Experts of a small language model.
Size: 11 layers, width 256, vocabulary 4096.
Experts: 128 experts in each of 10 layers, 64 SwiGLU neurons an expert, 8 picks a token, a sigmoid router.
Training: a variant of Muon for the experts, 4488 steps.
Below are experts of layer 7 (counted from 0) of a mixture-of-experts language model. Rows are named router (the router's row for the expert), gate (a neuron's input weights, with its number), up (a neuron's input weights, with its number) and show model dimensions 0-255. Each number is 500 + 50 x the weight over its row's rms, rounded and kept within 0 to 999. Numbers have three digits each.
After each expert's rows: "comes after" lists some tokens at least twice as common just before its tokens as in all text. This comes from a sample of Wikipedia text that the model never trained on. Tokens count by the router's weight.

# expert 98
router:492447658470358546398381494450531534500533536514516570484548577509433456490444539479488482457573497412396576563486485488451528456531523476499400469565553481461473567469492428439486421576483460504520531499439555486524510496444522473456417518534495513416473525456603485495598434469381524482590528475471516505537544495580505472509424453486544558519532486466562463462476544483562507522424498515436534503475516553447501484526543460514468544535574420480463455359551589501491477595592557512503472564478482466558403448484489559536539489574457554441429537493522508516462461519515576468530549558414550516535616496560563422600478466537473573466574443485427433416504552507518471539493541503492475453514527572593461522490469502591525481503464528475415463453541455558499444566540473
gate4:508474473489488475471504514556442504446457453552533456443486537528497524554471462469502584441579567495524505504492463450481530365482492365494480512425403453548444452589518553564475459472489479598526405478501541451469539454449509508445524608453502506513439452485441442550504476574590541506531520482479633499509529476443533566454523443501615518457592504541499482399403553561521575423488483619510534506504492473536509540480515471535572513576510400536491444496523502479569522437420517464533461440546460490517447497535474498447608503487425447512535428447526473552426519416458456539511501479554569508438480530501527510471574483495588498545422531422587458360486479473616532525473543524440506490533498532560509530547403592521492430569519424509443566555551492365456506449567478
up4:493445548501460539536512488385555460493472452512539484591541520510469572497520460490531432468537428486522434430419499537478648552523440543439477506473543519412526471548525533455446466570563523497535566557525524492499460491529571552491518459418550442522551449607549485436556494476490502461499464427440471553469478515434507439472544471501494438493512410480543489661603468450483525521531519513482415588475525584392543533511440495530478506431519489517513453429509487439539400533492455508504533547484496432442513538533574484502383501492451559559485519538460574458433560529635494455591503550409454451479464463483557519546435499458562521531541381617479448539453467451448529546534458480526457581540489472456493459587589450609504533558503525489644471400502492501513429529471483
comes after: " |", "–", ";", "|", " (", ":"

# expert 64
router:486420648493360465426354384412598487585514470491556575499473526485471459461464595524466432484554566487464504554395577509368603509496603497521437405511531458452551485527511457542411461532496494520554541530447513464526459495392404443413443556556495494435469466447476572501562500439392566511539547489567447519531484483491588490556468520530550519470526508547518471510473471496552557505476505475490522539487486520441567558508545452447484471462553492440624483451597582516480449576514603512549474471548449491559507537508455471567444495503509504418420497508565476508549497537501468482496519543524491587518575551469567453552531435530536510540558515434473435521473517468498368456504578503479478531475469514560430491430472499536535467430510487433480501461512549541566486530497502
gate0:505576578447477443514531467513460496491505473462513534483496511517434443469518562496538486446489468479505537550429509486541538512549519495527577512500452488574546483411455483527432565541480516520470435503460610489501451519532435587498473557461480476542412498394582514498546487534478512575547475529518594463432531518396459443516543555470504407502488599481494501455455452438395416575492420442439565580609490627545526504465571469423514538473546541481608514597532514532503457565454498602446468572465471510499558518537484529552464526471470505570512360472482603513447385531542394506477363442501572506491500473471443488512489450445509456554513472437553546564550462548464516582409493442410476508527459552495448546499505560571457553440483566493461453594591468531537565555466464
up0:501497569561567480517586465505492440492504547456465571572444502506435527560532537544530474444569378423493526460507489518526520510447464478454570511541454521604509505410428437508453457512492595406511469491396516459420511475546472526538466513501529548557531528392450453499554473444526470557585516415444472571476503461413415480577502521575433514511479552533476481472449434507477561497544492490517539555468513536502513438513479490582527398607492553443631523494403531568498459544406526542511467500551446506574468554564458506517513508550522494539478405490519479533505498515581419464402419527518448479500436508386406501444468324425459475508480467475518500536545520551437507588495606395495499513592536480460541553542580548479485554492453457505488531454563548555531590494477559
comes after: " |", "|", ";", " (", "–", " −"

# expert 84
router:390417627514352547427386427377643488537566492458534556518540608564517472494514494517451419507521570479509419542424451536440507533512537530495491496469592446516490503409514516481464466569508502559484533488473445504577476510449493458511463426462491581565491427454605551509495446487386545503539493518535462552456488492489509496521488507483541484569493466479455468466464489481502559518491580513433523526504509641484522513498473407459483564471541533459491529467578495485481557521520535580504515535528474508457500525490550423564560465512465569461427474524541516423598463471461492517554440434462435533549532557492551495478593567546475534530580465481461472488468475416522377409473530491460472572494461560594392431396496567562519488536493525494405482496543464558518409575477521
gate0:591478478503492528574506466552479471532518492608480525463425515549476516467564518450555548520585591494479544485467501500507575357413495596427499407479522574482549505551522414459356466490414580554446529540484467482504487514495503446480508412546514527547467462450536478491520525508482568375552557440538463543493488541421430493469505464391524516398568444478537544458542509564491504469458440397523528566445459539544491431445546531530552479451522497531518546488493505536587463472503531595542590516578427520502514424539472478479511493513509514554567492611508465504478458460482554508524519378467563484548555465418443591449589542485492525378509590634464461469472487562488525450589506519513486526542529449539402510523500467528533465481535395448496557536452528435543417591510477
up0:455496499508451566560502523492588434445551431580464528474485590477461532431539470511561580509500503514512506509480515580493487420411425578439502493505439470511419410555458448533512596436472525487517548542517504526492484532569536594560419505402470472629517407463530507458397530448468581496538587480421473473372383498454471512530533574521432467509580464478495518526506494506422537556365460455465538519450482485483506439415579580493491511493540479555411568481517519473553457448504467562606568485490472524501569459524525472501536515516524481494524458527518607477497453480502566482543507419494565562518541552468435527458525543475471473505547519609589502445397429583574450493477566466572492427489501554532425567577452552546546479578525515539454483582443529427480432550518471
comes after: " the", ",", " of", ":", " in", "-"

# expert 88
router:464500683504385518407372475389527532540472524485511582468561514531437485489418523491481396431582474389524568465476499451460552530587554507519454410534504505465413508517563399448522463575492400477507587535533509511544500541458493535397403442510501484425495477482557499570549484495451518435604525442506462545550525397500544501454514424512578537554545467510574449489527499421542573480500484479376510476390472548443514519539518469478492551519584450470479441408534528416503486592551546517509469471487497429581400475555513501546506476555464544476424535542537488516520533485527570477506540541470517562472500469491549452554459477513519494475581411493486490471470560487528511538459600470474489429498472566532419532517516469575530491579526509437453496427476478594524437534509554
gate4:505501592498450493544500501520540469576453535576422415483507519519427501525417435529522459447444453444509482510513517557465474493455579439482469571506436516512521579553517501481476551504478446493552542466432511575413459481487392531416578500505478426459529388479436432477534432473378511494551427510523519510399449491523521432462494453513467507566561424487500488426465555485491528634418543519525473509585441527478519439419523576574483438423395466544495521518399518491492520539600560545580484394467457414460478462580516587444547461475432436457516486570447501524461417536539461485490494568498484441618545467509455535513508526400515545460463401535494490505464422551603544490509526511535573456562526600438472448451501518460574581511460595541441535556497461444453533483514502
up4:545475486526564515432418518515498455458554480475531544528512508450611484475537536511521548527503492559445397471541460470512487580574515463554490524465467455505465573485448565436493443377544491445517451466614440515533476439519551521510486515571486560461465533471474552476600626582510587517422533602532349485550451488463456525557506522565594579444431528452474495470517480480501530454516518480542420521427484550524556424545539469465475538528520481536465481464528580489394549436561527484440558489548528504467538532407487505433500589516498519490522489471543434473565431538397486464472433451509564596477457502486519444426670430505431506507614459553470571478472554510475413555431500479513490542389434500505490472479498452501385523533546495431513406471469605504507536494449501
comes after: ".", " |", "–", ",", ":", " ("

# expert 90
router:463464644488412531439412364366536494501468538544534565481545543532423481452417554516478411434586512479468538546448451459502530510591562523516439429504486519465458531492580413471490465565540445471482507498508514500522476520458532505393403447515481480412428433419566544505546452517458484416600508450495482547531519464551576534497498414553576487558542438494539512465531520484529531516503472454410490521437480560435524535488580471482507609508602439492501515403538551392458496557522509549480482547448538387513437480540559477480501486528520579462417571541600510520530514506516552477567524490418521538506541518519558478594522492523462519469580415504400490472477518472498489539501545476530455416489514523563410547540499473609469493586517494480438428448519481615555489563519538
gate4:501480549431563520549555458451483467421507450495484566549532590427471490563537510564420477517506512527570445543501462462457468432460499555396544430475448562614524515449578421524524511483593541573510438483530488421447571475469517470479530443498470436490459536376525515441508544403474460507445379545455505624566497520574423506395496478499591462537523508428540542422527455492447438573496435530505543496465475502493498534412520479388513457557488493550500550536479471466374489435528494541516495509460432560549503511594535425495478519485568451535569420505415404487538492605508467487528498407485492396417538506456503539520585453494483476415478410586445411489498484472440494520475568541539498448482501527466487439455530448401584532475431491495495460440505576538479451575469484
up4:495503455551490410489476480549464493499564499541485506419459472609544556513389565487496459477505548450506503486582566562529560518486483518594541573538601421367523447488418449524540525434478458522549544572469502538562424570479525555513497575497534534486475506550469453470451464545535524566556526473542484440511437516431524562539449485595492532485536550548524548641473477491491567403416537602500486461440533492504438517568487496562566500457530487429496454351459464500554557526497476513448503397492501522562477481493500523603524567546464484429418537517592532541496451406504510514534445634488488542515480554530534500512532468523519592504468566514487558521377512485583513497497359440478521527485376436608505555496447485529527443507518543440551456530483493413545491467470418
comes after: " |", " (", ".", ",", ":", "–"

# expert 75
router:442435597425415491433303476414537541586472519547543522457579559505445446508464463555570416568515534422475537503414538484435503527490495549520418389452519494423492495504452397483577504511452518467505581521460503561519414476434516519457403453467464610484493479409538469467527477460420549491512510511513495535575490542476488506491490491498572450613528509461590523422451447477543564454504499527443476523507569545490480544527440480499524551503580485482472546431536478435485527528495529577546501494553496489479494449471547390508575501450451516426439490605530459472616495579467519510525496469471455541525524556482553505604479515612523538506566435455476533559445510505576400515557518430460491489450520599563471485414466393578531452462551490526468517523555527508505467513524608
gate0:516485531474579551489512605502435474544477527642422487470583495487568592515493414531555547512422450410472510519555434593599429516423491484504449465373436479499508486526524370530506510397497473498520480438489479461454467449520413502450526477473492528555506501529495491451525449479469445544429514456505485537508497472515579478559359474442532476540479477465510379494552556526480407537442423477557373416525512464418529516477578524482490413530573574515490488479472528559436512521441412446517419579462522456512511508501507478470476464544513543498420465459421480490443470558481440545484475503484428506516528480484558535539569492521601566499495466553589423510496567511464550536498468548521533502556541478456425517428492452448502533538675471470549563475504587509566460501502369
up0:438497441551463466524623415472515426514527428396505468523554455414520448438461511449472545528551557490541480536541528476368506410525476536495485513533450520508535537549574582505531483568497525543534474565513498505503540531434488462521424483470461475463439486501538472491497615506579490544577520570548575509467453456423429528486575470561463568519530434568503533466502519466514444493570527478508482558395354553529499425477516488454487520496501478515449505544525530457468547486585554451491526474540485537450495657495552493472531553390534441545560612473575426531531536412539624448497531446523548452453463545590416460503494535540460489508526475512392453493578515448591447546451453433502480449423587519495540508551498462508471477598427608493517424538573454516503554564539577
comes after: "\n", " J", " Mar", "\n ", " Stev", " by"

# expert 2
router:446462654468426469386333427394554512516516513516548517402463534441486509551408519519485506484591582466558558518505543412390502503515503462503492446487510478456506521495465448439470467494497489526506552473482487464560499469408420532433444509608513537406534445468529503460543471422436581522600518488576479529548494514617572513523512471501548517510500486486534476426441563479512580519439517557433527516411513497497480460501532483504570585591526468532574433457563532426511454542550580480555458456502416536556501460504493489519441491545486465458432500497513551517465534567497489478506526579532473625517575518504530383567512504483495490509581464474475478423474459488451345470476524482492475474518510541520413478441465451584494412498498550410510497456581509597463433528431529
gate0:517585550508561466443521437465375516470518497491429489510568386474542620546545531462470405453493546534489500526514613412546510549535517480452528426501438517586548486486523470444569388503472514463505521470486459493555612543541573523469411476513526477461523526495455479489487411482445531526587408410538525478461421486500531510502543404537455563453503449528550477519593471542437525527476508474542530501420528481461484440439420498477537473524505538496571473577461473687464452533532482436427587444547577568468427473628489516432470461587527548470517447593481583563450566409464458478515579470581546471451440432466513571480477475483508477536521476572514528465466439581463467480489486452464554458478499558522463560489475460478460434570499555432607502530514504478496447486434534
up0:509491496461514489538427572488382531432543554574512530463581486515490547544526417501476464515517469532526498463465413523575555596501500514511539475497460472555430449499505453433574404458491537435515550487534482516533560573515544581411438458458510484381542508529428478400519481584511543512635521461569497433529468404584504556553532455498463533511520567502559351535471468546465606446505535490466491417514501578494456485538492567493540493503451435558399490562485504595554514502585500459424557435534543524539410449503479463493443524527486464582507463505543513576437603462552443440446560518497522475375443382417489613519449437459489546473491496541511571416455461577488538500504414477479445574511461543518488473498514506452458401515539563459530495457543483524531490432443457
comes after: " |", "–", "|", "2", "00", ";"

# expert 96
router:460515593411421529466346363374610594511488555507551609559498567527450421563470520569480403484513516462507476525413463504482471559528583520445407443421620549418504509478517504420462450514483476493464481519503538487561472458413472492492441428486490588556550395503599495518528519495422518471470541485508462554468467539452597426489504505539580504541451527480537528456529500468548556498542502507422511495476505623478489454500516481496522556514583534482512512467576542522480488513494552544510497514500443442490504514505521403556474489530506566486451544550499461490546538458534578452504472530459494490587527532528508470521586562552443548537537434416487499538445495481536418421507444498458443548498477555604391449422530489619533466571497483468428494496515546497562458607468582
gate0:468502541487568530502503454472475493474600591493504530542531447472462574515614427409550540470453447431421443496468497495436505459493607498433468475459531489449545428514465503446604563504414544555509466497385465473486443516456459486523596464466579504465502476546576530489504605554562504535521542403406501555471500522518452483491558499521508479413456450491514491476563514468565532519621535469466565471436452431486511544437483486564511491515497548471459515507499448592506497455510492572419539526473480581467465552603468543549550573474489532571564409450448486597499545427502516507516468510534456413391486482469374366470615483476487547535519535451443506496522424478518568467434455390539478550513456525550514549481454553509509490395561513490437486500479628558476464477516378
up0:504527527480454466667544458517509503479494489518485594472530522432498489479509459468520479436465529477468462399631537495453477428483578504559555475412425568515503472469583559367543488468554477462551508433495527392488477438488402544481596555468514496490418497507419516514489568625526482571554506411482459513330553549686473464472514480602577608497487510484476477492518483415525527491504477468395479462442545547575443507478492539521515393598491562490545522558494523567449514523497489518505540520461542488502546508535494490513502531516477545507606516540499549507494476502428441470483541554497583576520488489580460541462495409478543587545457464559502496471501511483397529561447546449545540511584463504456494568614490521494486443456478485533497546404510508537546461490506561
comes after: "-", ",", " \"", " of", ":", " and"